From a checkpoint of a small mixture-of-experts model trained on Wikipedia.
Size: 11 layers, vocabulary 16384, 45.9M parameters.
Experts: 32 experts in each of 10 layers, 96 dReLU neurons an expert, 2 picks a token, a softmax router, a shared expert of 192 neurons.
Below are experts of layer 5 (counted from 0) of a mixture-of-experts language model. Rows are named router (the router's row for the expert), gate (a neuron's input weights, with its number), up (a neuron's input weights, with its number) and show model dimensions 160-319. Each number is 128 + 24 x the weight over its row's rms, rounded and kept within 0 to 255. Numbers have three digits each.
Before each expert's rows: a language model's description of what the expert responds to; "gets" lists some tokens that make up at least twice as much of what it gets as of all text. This comes from a sample of Wikipedia text that the model never trained on. Tokens count by the router's weight.

# expert 29
Last pieces of words and names inside lists and tables, such as Fl-ood-lights, Thr-iss-ur, EuroLe-ague, and digits in coordinates.
gets: "0", "3", "1", "ist", "5", "ing"
router:141098136154140156151125112132117069114094152136100126132093145116152171124144150159136130085120084116123100138120148118056172165122136100111159163098133111138128115074098159080131130142170105156154084122096141132147123138105121148108142152119155145144109113166081138139098084116102137124141104118133097096151096145111098146150163096134139143083132121097085118162153146157119111108109129117133123130096104146117161145122115148163129139157131134160169133159133149091098122150097066
gate0:108148127141127119119127118141132152128118092125116114123140109115141159118099123140138094102153117141136169156139138135117166111140107179123115140099111101101135138125207125117159107100146142161127111131128108125115143125173157157160155087122075112128119126118130130147126103145129171103132152131139151131126166138124110117126131132154138126124097155137139135067130097135116120136098104087104138141142183120164062199141159092127180111141113129141132113108140145145128136133144126
up0:157128122176164108115138119176163099101152150152142128155105126129115139134166105144189091108130092100137140131109149140113113115101129131149107134125119119165131142114103145121107084170148076161137116083117117129108102137119130151143123123112118120148127130137123119109109183144120127101139125116146136139120080144130099128129120141141118060058113127105123124143106119143147140112092171088159158102087140149126159105118170076129162109117106125069137132164144152119128108166077118
gate1:114086116135134079151120151120132142108142119113144124165112149140128136154143127133113142150164082140136177181137089149104167130154113146138113125153120097153165133118096141091110131133131092133129119094157140144172158082141117104104130094126127100126081118134140130121133111149096083124161163145104147165119150084163121153157094073158149140129102130118132177112143139132124134109147079122140131132084097115172115152138120110106100155188129116102150109117119098166150147076142121
up1:126149143142096125100168123126065126090141085123119158125112145114161170137149174117141082129157113115102127148119169166166097077100103118113148116129161101149093151144139104117134112123099127138134143117139142155126136121151117139116131156164143143118177130134128122134156133137094178150145145147149100072126113111156130106080077148121139130123094117103151110102127113111110114138118151093115126129102118107137129158117161142149152105130109168172111130154121141138145121110124127
gate2:126098148104105128111151089152173100143130112151107163122128124153132149144112125168153136103137106156166138139130117126121114126097112096143130090127124108098168143154123096073136098140129169086122128073117111159151144084116145073125097136078078145164137107124123120137112081091123118117084127131141088085103168146146134109097138110131124116130123147146115142124102086149133114141128147117148121129147093150170091093131105145133130137141152120109089097169150134165112150096130152
up2:098135132168143104108093107094099126168115142120147106136143131129125142152134140166171142122104084147136140152119139128128124114130136126151135148119120102146062138099122106145085098132153106148109098120116131142102126111095115135106140083145109105113141159131105118122099111136152148147121140153110130128133143140085095098120154161089131077114157107131144136118077129108142132137123127140140143156095114082121116138100150162112144117176130147157125110144128165066149105117112078
gate3:132103140130145165142109132134097117126160116115180160119146144165114130113101052154122112103141139148134156151119142124163093123133102136133139124124128130130138111157138127129135137151125125116126107131140116179139159124111177113136125086121111123140093141126138146112111123173112145122122159111136162133147096137146123107116127183130148124157100120104172099127136146128153168125095155142139111110132152144140123134121131109108083162144132143153077134147160150117128124110153131
up3:111109130135152098131107092162138134129099113143126090188169128130150107139129123069179156132118161133170117143135124093168152125156125130101155156107098140121118109149133126095160099149080107139095127136150130123164119121095161100129148114115117126137140133091136174095112106124137138161081125128119135115102079126084135085128147118129096130135146060112118123129124157174151114087088113153138125152160114130106108117127140141124111101120148090155121089116143150158103128142131163
gate4:149114120103132094160132130138134140112143131130075081133094150101131135179149138137172119143134101132147110154143169119126102121130127093139132141103146127149163172130094160120153113127139110163116091127121062140147104137149119077145173137126145155115106127100116120136137129134104154090073105139139108138115111107170165141120148163101136167197100102128136167122080121100125083143105103102164122142169101135147119115105108165096155179184099130131103124139105138149081138107130089
up4:115098102189151130103134135131176116121160116096133113148100110156128130133178089146069152104138084126148129108136143132105190102098131119168159138149112098107099081129110119146131112107138092099144140113140142127104145149111120146112140133164176155142113146146093127129143101165128100086142081106114135118139119129134092138145078143112106132098144091079133147155082135148133107109098126127123111131167156154084130111131130141166116158147086155098143086106152123100125104113127109
gate5:159138157153138082123120065165135136116131113132101137153100184199100149116155142100148123126119092108150156143112201131120113142120118135138165112113118158096124155101131162127125140134084123141102145148135161101147132093112109130155148102095124158187088142108111082129127137099155139100153146158124102136096080112127152154146151122174159080090125119125144118132143117112165112118136089137100113111138127154129135125139099112129119100133109130134148138160181117128125120124108114
up5:152128128124140154149116149134160126090121112153106160127134156084097093132102148128144111105088122080113126150174152075114094111090129121103097110147133124091144150148119142140176128133116128164085135153106133163112140164087147088118121176129145107144130146123134095160165129108126141117135146114117182114092138143138116131121149114110130097129107124132118098137090117145094125174116112143114120144150152141093136153149149123136126139130101111125115130153123127113106150129138082
gate6:148149155115138178156110163102130070146116140166170130131092139148143091163113128123135119086135104111125119138115145115177106186111137135083073114098108157138114114120138133160116154136127153131121131125152113139123080101090143171106150097106113101125094175148131140144136103167119175123145102129161104111092125124135145129112065129118126139097142175137129132081113180119117135139124129129084098127120108101130138144153131150136145151136118108131126107147153089129204127151150131
up6:128180151132143097117125209113134117133121107081115159129120150159112128177147097130116156110151097125155148092147108115147113123121132129128155109165137138120139120128129148171147127146111121116140110135140135172135131143119168146146111169104140122116104151110128094172117130082108133134166140090118100185124101131137185153124102119152129066121076154102181109169139112147129138114121132119171133130115110096140102119111110113123127118150139160112148077140126089172165105138167087
gate7:133110151152127079182128147149138121119147159081110055131127131104151103160148124129133101133112114139133129136131139134120098111148152140136128146115166141088165097117125127133147133113128105154165120144117164135123151139111111153135089127156134089090141149165118092201122153141131145122094117123138180126133143144134097144120156107165080113157175122117142089097154158128168138127125150102113133117170109147106149090101149160181156134132162093117074121147129150125159107123171086
up7:163106135071109124164108169093119108149145145161112092161107121120130113115142143119157128146100101137114157134120099111086126114137080160125107123079128085126096122136117155129098158142135150128147119150140115132157120097134138128106173091094102137153115124116119095133140102143136110121114157154088093135153134140070142149118087112106116120135133106201126143127171120188146138132163116142153144134190123120100125155106126120123120114150160122144118113113141126121157150154099099
gate8:115108128099107120113074128082172136095141119175139118087151154127148146131147105135105128153137107137122118174155156121144101124133134142078128094129080125143096133153123128176127142103110143166127119088139123072181163137133087134136134126135122132167107132121156120150132106098125138133173143137120117121121085199109103114126141120059155131104136113096110118117127140132137116154098125128113154161121162120127134141115135142131086159132138105193149078110148093079141151145090114
up8:146155123105113121126115159112082112145110128129072159175167123124129165122091112159101152144158116118147152168109107172159106130137116143120169123115145108176126123110118131127091105146121147137158166177121121120104142159130147165089119156135131122104106120136142067083126105132101105133144138145135109112134122094117105141108148150166134180153108187142113118138170106144121159134111123115154138146095142209121148098155123115134137126140144087145154137089103108140125136142146118
gate9:122130138136109126124133107123106179143112102080093084113111112130101134103135133088118185113111101105078124154110134137172161121128098119128170112088115119108100118111085095064109121137129140156125126134174162107141172132126147119097121162169135134126110151156161102107137117169128106095122115172092131107141094132152095156171204142114136109099095146136130171115113144117113103156074157112154133141139110123136140108159140131159118104083151170085124134126157133125147115165126128
up9:132137115195128162141153138124143154143109135106117098118177137126156141116153132123089146114120110134141135169116138103111143135124117091133138121110147128117195182138093119124114128128101159162128123141169100133132150145131144160095091130091107118110157145129091103129120108110088112128140130092113134125135108142167145121164094112128094133123144151104099135159139152181146106133113167117076114137153167139113148089111123118081111115128147134138157088158129128108092168124119177
gate10:121150122137136124114118086142194208124140132147131154157122130131109114113094123125117136127136111174107170139121156161141109087103142149144159097131145188111130121120164123127116140143129116151138170123111125131164142121169145127148094109123165152143110118171118116117117117122102102115164158121074185145127125111119061125143173140082116100136130110118155141134129109109157149141152187102131130136124167166107139131119124153087124101115152125099148160123116202152114123119125133
up10:163099125127119110127153161119111107148114104146083129140134120119135136156119128115139145131124162115087152128137112103115143155141123118151100117136077128144114107088193086133131101139114159112125119126146142141142132111107121142079126163123131117123068121107140131119133142129128113113147114099159091113154121173094088108135085121135105130134150125156105150146114090140117178096120117153134180138147119143118115131162124136122108113086100135139154120147118176177087158114114157
gate11:089112125144147069154138153112097090133118141126161141157089134108112134136144187111126141123126088143176137121112095146123129137130083117118118077080166067128096126119094127184114132131113143132105132128099129145138140131134107131129090162137102112138132106146116194100164119133163121140130113135135084118143128113162156150066120133110118118151150152126125129168140101123101093150128100104101119117100104160127139118113148132105121066115083183098145164105122118114133115130091094
up11:133138084135134157111131164133145084100106161109148093147120133122124176114115106158132113119193052145200094140111155146132130183097144132109140123156138169185139131125151105128123115128136170047134106135142170126135104149128095138102139163125178131144133121138128119157121153083140159090127134129129133132132145145092111131152089149152138121123128142128161163130145123108105070110131108140111185147165130148072118137136145132145107121150110137123147151143175128115091129099153114
gate12:141082138179142175149122117149106120069172150128143139165151145115148151093158149175120093078127122107163130120138140104117159100108150101089127134137103149137119150140132112142100110152150153113164136109121158123120090169135095155133170165128127169166146124153116117161157084128153125108114197118103124061108133112123111151117130129137143130076100138165134089142120120136131108106106139108148124141123167113107131143099139112139108162081128141146177099149131135130132124112106093
up12:110125140166125194160161124170123137118117123191119124114114103137094169116122136143090146125184130146131138166151132124123131137156114120103113108129149170126117127139121115135130086128129122150126109146103097110102144129133156134135154150115119139153161108140175116108122095112143131110126127119086161110160138126148148129094132111110091108103139161142095118116107115140109114154134112085096108148140097150106110094121091143180152108107125113134114113134131127114106113133123161

# expert 14
Word-initial prefixes such as de-, re-, sub-, ex-, hyphens inside compounds (former-assassin), and opening parentheses before years or numbers.
gets: " (", "-", " de", " re", " | ", " sub"
router:152103092104111157130137093129175085111118158134128110152121128082139127110124168156163141106125136185134149135191135157146105125134111153145160135122147075120145123111130119143148138098140159124118115150110124116146152127159133085159122106175112115150116101170117116145167161137147133142162117137079115160090155167133186124106166116172118116115133118133148158131098133106149129159160129147169132101172144123077118155108123096124142154110146088162114090131150103180162143165139135
gate0:157117111095104116098159123174168121141151152110149100117138138134115153117104142107076128150085112130126154154160107104147119158127107122121166073147142157141138138119107110152131123125139121153090116097085105143108117099136129134137109195162137128133130086120154129136102127138134153147137084108128107155169135139123168160127137084118146077161096147101136163094136142109136146124151139157157133104179089136135096076126110153196123131065088168153148110109126122072183134114120152
up0:113132132138086111108143094096104071105117136123128121113118121140120103128147160145141143121093171170107142140139129106145100116127144095159119145111121124203140150118192125094138116151084121133167166130111126144178112085171065152150115125105149154145160104137105146114127132150119105126118145174163159130112100137110183153150107139134138128115122157143135164097158126116132091172100111107119115138149123121143109126128132141087111078117128115122151081135118112128100107122116110
gate1:150143142171130136127054140152117081156126132133147157132146135166151138115124096135124084136128112159155126119110138158104111069151141178084139100170161121091140145137130143153144118119144155103158109101138158126125144113120111108149042154160110144094079111136143150177115115100127108115143108151093155126111166106099130126119108106136122120123093143102132147101076166136109129151144155113138137130127122122105177121106130146108150163100161076130132147127154151149105186134155133
up1:144160140129146166157156087127134132106126133101151127133146098199147134138147153170102099117129140138111141180098129146102134138150162152128154129141061115108128121096086168105143133113094164095128157112089136086159145146136150153115111101111104177149147117130138112111114118113169107136134116185126131097131129131124130110101160126123122135128136146153144092154117151082126112123176034132127108167170145084124121135208120112080152148118152139129132120122107098122135162126112120
gate2:136165137189117112119146051136141154142134147109090133133100087076139132072138094092134154137126137145110149170150126145131106134085134142130107125169182149126166152154135128124161107125111143118152111123099145103141197158110196146164132105137122127138149114136111189126120123110124092149122129127118115142111085160125123138127170145133100129087158128126115099126121085092117129125140125115135132125170113135149125089102155147087150141104136130137127146121109149125117105114145161
up2:084083143168109166137109109111132108102141090137115139149095146116123105073096157135099174140073123138098121148115145143136145125113110165136106122170132122118124107142146156110181111130064130120123156142107130130108127115118130108172106125155133136141128145105154135128111138091133127146090079140143117135084126141109140113169137107113109114118131101144112121104060109093114176143156112200115138095135107116122182134101166132115110084149161119129132161131144128146124153124105131
gate3:162129095096122167140122115161143154080112149134120131115116134128152172159091138145109114147153127081149132090143146122138127137085102120148147131136132132110093109159078097088122106156131148122143127117167152139116138174127128131127093134127126133128099146147131078118120119085159114095184113086121163140133160151090114147120159151134145115117128174133085090118113188112131179146132136141103136113093140124109149078108141123156142115115112109111126122111083113128132119141104108
up3:158110186127117121152126109090143145140114134109117093096111207132115127157097144156139090094099135148141144106150141118105096132093163158085107122117113090103146149114132115149096129125150140127085104105120130107147152166122087141109106121105145168129145117170102115101148107118137151148153101128115110105153114169081163157130147113136153128124124145138152142122135198119146133127142145130137106089136138083132101099115125146101118105103114136131167137137137094134150153124162152
gate4:104080125113114133156158106147121064119122142126143117143150157125113116129117112100159111150143130100125122114150114109151111125165141158048082105123088096149072122124149146112133101154208136130135123142117129154103139125099167137139145101094132105068125165148176085117125140045128117149136143173160149146171156093121101126145154104162156141111115127135134101151130139115157159094078103119159110102169118148176121141118160164143122124138147110133158133133108138146138119119123139
up4:165105125124146133146146114140105125088125128135152125156123094096130094104120099189139133132075151131093116110128133139113130123128141177137092122103149146138117134142117171104127174104127129162136131169145118146114145115127117126111145120111166117126091098122138122136128124137172110160165147122107094150063160192117108145127134091165101118104140178112148161106151121138111164169107095149123136144074148139104126131107137140171110111108158110131095178094133167165107146104153159
gate5:169101146174147114108139117137163151085156121113167128106130157144125103134100149151084182110135067106140138152138108123135061105075111134103132108148090115114131117124117152113148099124102116121136152125108088116140125107148116128138092148136145085117101127154108157105112141144128120114128138139128133144109096097090127112111144126157123130110141072126153126158138168077169096172100156156107126114158133172114155153136100121126108187076146129164138127108122117162108166106145120
up5:142090134144151155119161118058104133125084121155118172159116104131143143066129159140137113112128113159151088130109074101140136104122125152103145158114118147126150130105163108123110142128140164131114102145133108096119203123149171091122123189152114117118147107167105086133127120166129148130137112134097138125136137193155110154105119133132115146068133139116120140098083126138122146135150151124114132154171163160094151111083145077117146159111118109081127130142086093077124105156133149
gate6:154101142114172136089131133126109169104139096144151134165071102137136122121140117157110148135152125147122105146131141149124152064136135195115096121124138123156120168116100094121075124143162135134148127104138144170158133109123126161138117135125173161094141134149138109090108122123096078116181093088080132118145152177133122177131147129153118131145161186123131126167118146167128156126092126142171087158142144110117124113111149138127136115094166122100128128116121119151177173118124135
up6:112134111116080154149148110087135140135116120139094167080132141098127133168103131160111163182147125146126117138164155147134133170130128149134114115100132153093179140123133168114105142115107098167050118117111119107105139116149140165173111083143142176103095114141092115102159130129147138137129109140090106113129149145132148125133136149133116175143113119135141117151128108142110160149123134137143127136124123079111138100121118129100164110176148133139129093097137156165152107132126138
gate7:149137107141123082138145116102175126140101154161152132170143134105142131142113145132067102125079134147141118127137118125087135101089130117107140162190121112130077107107126122141091109115148114142121083133147131142154147140170091128130107111135098152124110061137102160136205159127094101109093093119116132117112105115143179151114125134136134107160143129158089148121125145138137093153133085148137113144095102192154131108115135127104129143120119158130183115137117134122114125116108115
up7:143105120126096155176119096166135176154086127137183103142103112138119173155105141139152147118112148113132105123099132115130118151108149134120146114152142136116149135113152126129131122093134094129123143128154117138103132125158097110142149114102115119153099100146144110103146132181085136149127141121120083134103094116107140120127156155121089059107093123148139163149141127146134155143119105117171138148114111136099112125061105116090059148134146105148137162113156107076149089100138139
gate8:112152105138125098174150148126161142113139143093168169143179155144124110110101121144128128118138158113086141128125103091121144135105100151107132155122112108134168121100093114155123090144146130109151087121139157169102162132123102115093103157148089094124126166142089122130148139147155129113124138102104138124097099123136154141137111162095150163139125155101105121130169130124125128139135149137145124155154121105129145118161099125157099142136082137126123147159121107136163154088137135
up8:116141129074129128215125135080122132142138143129130142135112143130121111105156154141140150128128105132134157100137142168137137146160083138137134143122109152060125135120083107106110162159138117130127138143122116121156158068144082143121109095155085150094120146128110142127151111144101128152152101151134149121131154138124144128188145115161103141135134115148133106136134107095128102147128128129178126155115136118122129073176126097111103130123071142145176112102153136114116120184141121
gate9:138143132132122143140122156138145118125122113178073126143156168103128125095166106138152139083074154113162121120141153120139120087112102148148053127114153107120109106133131118132141143114075147118148103117121114138144128138155152133128156088100118145156151120093109100147153095134099108139147115123122128148121122190137134108108165122142143140112116074179103131098141092139090148137145084105104118152148167131116101141149158162130145112123136103141108140173065120161137124089132125
up9:123104111137149131097116120111114110085148142147155110132145141122122119097150117144152146105162121139103137104113130123103137116116157124139123123144120123129064110159143167114167144095140140125114164104128153142119144155112077087162111142121124147154137117127103151072165132114137156154130152138140113156095115168169136095106148097130106104122144117136158138111121140158122124144096100122188107110134142153095158140126133070118134165129124113161140133161134084117124108125158102
gate10:117105081129128162193136097122130098108120140148145149148135137122137124146129163132180138117127113154081162116153141120103137141116122154079120150125101080122172156103123136116123153175171131101136140100114105176121122079108126154119106133111136174125126103076179145132129133143133078100125127115104126141139133113056144061125145152158070135140126123159108113115130126166085114152136089107140115147136129120106166148124116175170135131137077138131117112113144127127122114156142133
up10:116121110194112132119151134124098135105141117109103072159160114113143140152104123114137142133137107124120086111148140157137135107119147117088136111107140120118110135148111154130190121124119123145120147152134167119055135141111134121157177162122156117141085112096139142145149134102124096126124125131082110135125142109122138144114109174133063109159141059087112111122102138102093114133107141130116124142107137157110142168121142138163069130133120099149112170131153113139139123150154125
gate11:175087206146154138117159180150126122115118131102132160119111104146104152122109153134122141173125162144116138189103121096100146147140120128156156140126118146153141141109106155123170189122118139125132139127095111153097108132104144114093153119128108107132123144113136083094088134178144124099114155162140132142115096155123127158116148137149146143138161134123132135142095067115161127120087132116144136152129156155131152122197110137139130174126205133123141145152143134141141120165121107
up11:120099117127167144105107143150149094087136164141171170108114150113093125124090144092173155122089166113110121145164144105162122143165120111157097095106099134131134155145094185150091068176135127121148158145117153140132144132142131133108150180138134126148147122154113129154123121136152102101179124084134074096126138101111101138096169138124124141131166140178176137185118108118140136145106107113117132086086130131146148107134108112122150096129093127134160109112117118148136138132111111
gate12:147116100158144149133126110105097130137096114118115123139118112150093100105091117170137138121130148152098129118119094156111123137094090131132082138122135122151143161149132143101139148100191156147157090128122121109143153103116112115107139139139118108159131123168107119120131103136122171141166115133121110146082107110092124115181112116125086110095145133129160170105060103121117116122079128100125117127140132117125151118129120094116113156150157113135148113178152076125116130131131115
up12:158132112139124115113109069089121166111101147128113128098119147145138136115133154122157092163156115164115130099161146139123150110147161101107117118106142104111142107167126118123106180129119141093136139186125123107109122146160093046105112113103162131136144070127143133121149112137128112171071116142119156145155149144102144081142118138140111115130163121161121123136170126070108138114173122108146130121132131202127112107107121132132112127166139097167128107130119101146095116129116154

# expert 5
Separators with trailing spaces (colon, pipe, dash, comma, en dash) that come before numbers in infoboxes and tables, such as "Date of death: ", "age 58–".
gets: " ", " | ", ", ", " (", ": ", "| "
router:173107093119147177111139082151162117130103124127125147116137101073103104112164108105124122099151166136124137133168100150157135141156135147083125151143147102099139139125149078143104126116131131130145138168139114087164097151149136134158154116155113132105122150156131167104173136110143087154135101161119144121068109129151172124127147087158142160149130087129128143104094112116163097138163104165146119143152099109116143136112132153142126144131142121110085075088151163150156144112160126
gate0:156147131148151151143106151156139145102100136123169164151171165115135138135115136120103093139132135156168149116164133139131127143142105161143119114103087160086050162141124123104135116206111104126112114088086091096165139104109160148147177109164131126091088133112143140135155102154200115124147105109082102148103138117082142121156106139137161118139114128118111150120150132113119117109133131148163119149125119115108098172127131137085104138166131112070120087121184176134123141126153113
up0:132144146129133165125144157127086145141140094165135124136106113136103171158153117101135099134127127152164085136100115134145171115114161096124144144207098121132109118176101080151115120137154111109073134082095151121123136096161157116163088120157134092145062113129109166149127139111141113146132127134127137129126113139128154142113138151084116154148125131105137152086098139135140104132122153113146161146103120128154109090123155135138131115123125171135126125110131059160164133108117123
gate1:121137132145132143120115147138132098098086114141116147149097096111155115177113121159155192108097112138154114124114087132102102134154164137120142153138090174108099156135134102167142164124118141142107113156112132108145101154119147161159122127117120115176083096098114145112115125126161156094083105136118128132107137147083135190112134119145135092142085076128078101100117071151077124139108122092153126078157130155106130103134165143173100121117078130116087113193107151137115134142140153
up1:159130119144150147131123151116126119122116100128141131103154090205115109141155153140123138163086128154126126112147137113096111121138194121112149124134168158136120099118127124198124145139131159133130110187154100106127168161114116154134135119119109135140130114115105135118126146117144105104151141132121161103125144138143127133132143130143129116155091120137164098108102176137098125135138093090125128162184166109120172101106168129127131125116124136110134107155126151102140106137180110
gate2:138139126157139150120104144148153056082133104122176110140109138129107138150147108122094109128112116127104121107130104127141155116139163122079136121099130123162122168166107103144149125105098098130135055127146110137158162085143139169102125126109160135100150127128115138119145153150124116129116121137099142107118105135134151164107129056149095109107175128150119115107098125102102121119178095122156102135150123110158129149154155138134128121137111162137193138150110190154131105137114142
up2:136133151116135153122124117143119141134100110087125148137085146111100080144088148116110137113111147141124063107140124123134121125131135162123198114104107136135139127129146137138167073121159139127111113127100174084157130172101132120123139187132089128156096125136138107120130121100135155160141117083147142094129148159088154149090135124137151136124141097087156152144117112111129148116103150101130136116158109138182121124117120128111155134131114115094102159121149108157123155144158072
gate3:110088106107092098110128138143171120106140096141145105178085150142124112129085172110154130090124158128124113157121120130153106159126113110119113151115114110126145138136114108114167109135149093108146131102120104146118105127122113089103123089112151145105089141163148123151134140113158140142112130177126164119085148162144164159145120119104101137094129144152104129102113134142066128126114123133152082131113117116136133147117126126081107109108129161117121094078107123128134152102141138
up3:088139143126117096099126131091106100153135143109108097113096080112132091130096135115122105130133154145121114145125118149138157139098131099159141129138146125137075147083155136132114120094128136145162155123123126150170118084151106138152151082144127158125155123143127181108179088147108133144129164111157131141129138126141117098104133142084075122132116120065138200144160105134129135130083138107169149147117131130127075122106160117091101131103143154145163143160111173121104151143103111
gate4:108151132146127138125118100144112129131129144116131142111158128136130117078141151098155113120064122135136146136127112119148156060138141062126126131134133115100128125115160095190119171114153120154160117143202102077152135161141096160169126121141124129092155132105141141129135137089137129085127135142122143126093146124112154099155125120129135166127094142172123124135129110137140111138159131122150180139107126162153112149101151165169115133148092117103104161133137111088106162180100107
up4:085078126149168083134097114140154085104109164094108137159111162177098203107199147147139094086108169141149113149123117134125143105139095124154170117128090142128098165151142127119129172149124133121097115079103174119086095132138123113148155129115108175106102117074123114141127128140156116116132139132095146138132111136134109089136120151096164148141054102134139157116093111123128108137159152089136134127115117160119117162087120091134126125163132132144184149130138139115104132141117106
gate5:121111128161151148156128161099125129104142130145168131113128135124131148154096134132157161154136145132112129122142120161138131171133167095116130111128140131065149100076063133120148161108151138136136155112142161120131128106121110093103101140147127120137090139158167147090175126164111123109153105137164136114151138172145119104145088091128133138138171165092126131111166131156114131106151108129083106141140118142127106141120111089132042147111133151127152160160099161099119134120089128
up5:122092136088128117183089113127084108135117114141121112129154104127088131147100135085118146167125115131153173129124152145101133099132109118065109123144154112184157122117122114130135112159140137136106157157093127120131115130123107162122155158132134152159123146145170092119134114148127119151125115095091123110143130147144122136103117137121138118167120071098126135101152177115128111112144131163118133116140083109143080147108126172142115134118129199166114131118114154080121084132119111
gate6:158109135186094101106091115148144160139125129138146117091126148062082098133118138105143162107111114119126162155116089124057160118154101144145110105122156140131099117119134135128110134123143110117081126112157143115158126127144094134121117145153170110102150093086146133109134111150156109085109094117077091135150082124123113121176142135148130102142158156111158170142122137163108133141115134111139133130095159140154130088097115135151125138107129123109133086125193138106137150130147130
up6:149159139117118156132129142119099098101100157152119088113126117128116134170121117155157114122101125102109113115104124073133159122163145103131091121143098084106141114164090119102095147111141106097101112105164139113122119151088107158093140113141121131146148063179081076133123126144120139126084093134104147130129128165132171112119076107157125138130159137135164138160146170108133156120076096123106064156150151143150139088113143105128157109142082092151159127121114163129129131154135114
gate7:134083143105143126145126121120133117099155100143178096129172099125153146151099127131147114065143106162128142158143086115110198120123159099109150149138093076127185123097096114111144110115128088119168116150135135115144128112122131081129086107139090080146146157106138160118135143143116168134130107133155134096113139095112107138119151116132108134130125150125107064113146110097108113095146144121147102134100106132171129141150081141141119117126158126140119125114110096127090086132117156
up7:128133144148140125132103099125101166127113107139144147063105154171130187129121089096128156107177164163126120118137136119130155113104122112152104124124127130162136113139112128170133130156089133092095105110096133114107118132135150138136095098139139134055122148156109144174132128104113119108163148148088146148157135100123130079109151128179124178137120140124167131143141099106117105112101142099136138130149136135162104153140129135133117146158117132098128171136144151168150174104065123
gate8:079082120119062105132106198114146106105147136179090154140150143098100138132100129122118122131146151123128136108140159117136109177131152140080156170167115125098138132143142113083111104086123098111126107117130121133146132159090123160115121136156124105157130126109131132127086127111133127132127121092105138137101101144113114164170122132148134144162114122154089089095125124125166141137117124132141137140191185129094123096133162153123095125095090151169136131148087088132163165128157161
up8:144141093149136150154086134085128126110142139163174115125179164158132118063131128118156109159136110166129132120112161138150149138135118122074162109130103130105075140121142150157149139184166142151145132087094131118157136148134112108128140099109144155103095148146142133116176141183109151122123152175083170086114103099133137126147110127111131106134150118163074124123093114135145109130104133088146114147152145114132152123128157151107148195090154172131112097136125078120119173130119089
gate9:159093130161119111106166137132115145101105109098143161116130141137138152161094126183154137178120133128117145126131111124130117137138166108185119118123120121183142120127124116117119140129158131168151185137124181162105139131146133153131110153109114111112101139103148122136108142113110122132129120127138131105103152161116144118126117174150116138137175148174146110095128183161152090124148155164092171133167142130138122140135122130140066114115099144137108152071138076131127099118173124
up9:121161115127138121146156102131133113103114085135082134097128145139162153144139088152176133136104134128138090161140099144129148141114107122129126166113150139125108130117163122067129193114119112116122157149160139128086133170120127139094064123100153131129107132145173121107099111118122144081121065188132156147140133165161123095121124144110109141122113124078107112117089130094101126131137131112130147168131117118159090134117111144132112115128111134105135136103132129135099106095160124
gate10:168117130083118124112173158146147108085088135139095112094107114098142128113114137076144133126117137123116106111165131126144147103134156164133142145114104110127145137125127142157099131152091131123160130085151174141128152098148137122119167134112120185125126123112119119121158097132074124114112184098137101124147137125146118187131140142149107086089146108071133120135106142089122135136101131144142160147127113105132120138098153136091146111143149157153129118138132182130139120157110112
up10:160134118116179148119111135170122164138163144111129124126150109144144157100104096150161110177127122114126117112142136102111111111111091167125146105091150110129169133118175153126114123114123152149131086061140114158096133167125111131132151150101132120134121142115143092118122105120132134133094130114111141139082111110156120117164163125156132131093142155137147162188120180175096128127091152074112091133110129119101106110164160096106059130133098107081114114115083155100160143115125120
gate11:127100146147152121154093138095117108121113153167136081079125088117101135117143172110134114141145155170085159118124105122156104097124119135117156157175109148131137153171099129166124129118130110120093164137118116177102129155112107145103136129159137093127143083128128160104120130188174138154088125127070127115144113128126125113088088120166124140132076123132129121111133121094150157139112122176191079109101132133111094127164131133149179133134144107175118130107150151167119146131144101
up11:164130098144155115113169135151099129148143126126086135148127138144150117144109108166118123180146144103144160149160126084138126134070125151142150090096129103137114128130132105177145143115083154154091129074076093132083141151106113139135153129116108149136132115158149111113161109136162133129134125125114126127163110183118150160103118155150155123127127125126134135113150126083123112096143125134070159159089080126204119147147095136128164135127138129109131139125138129132127107131131152
gate12:154121119113175145124134120134145127130127081173144106102103200136145085119131120157096128120113142123133146069123127151140084136097108116115123104119112118127147080131120125150093135119149068130097145126115133091166098147147114100142156106086122101069107137127110182135161102103140126153096102155119132137153179129115149133131153146176085134137187127131140104119172118087118122126139131140131097109162134132124132166127113157163109168123165168146135130125106124122141196117119143
up12:126132167152102130110122142143136132160155094104161166142172121132114129161110093128125091095153116109125166175169131107066106089131124144119159096164153145135131139123165115185060112133094146121132130134141143132129119117113139133156108168156126089119127099137079122117112097156147098112134126159115154097089138118085132118105152089157141149162076109153124100089132162133125096125159128152125108114131129128127129147119126133120138130130150108136130093130181158132107118151126153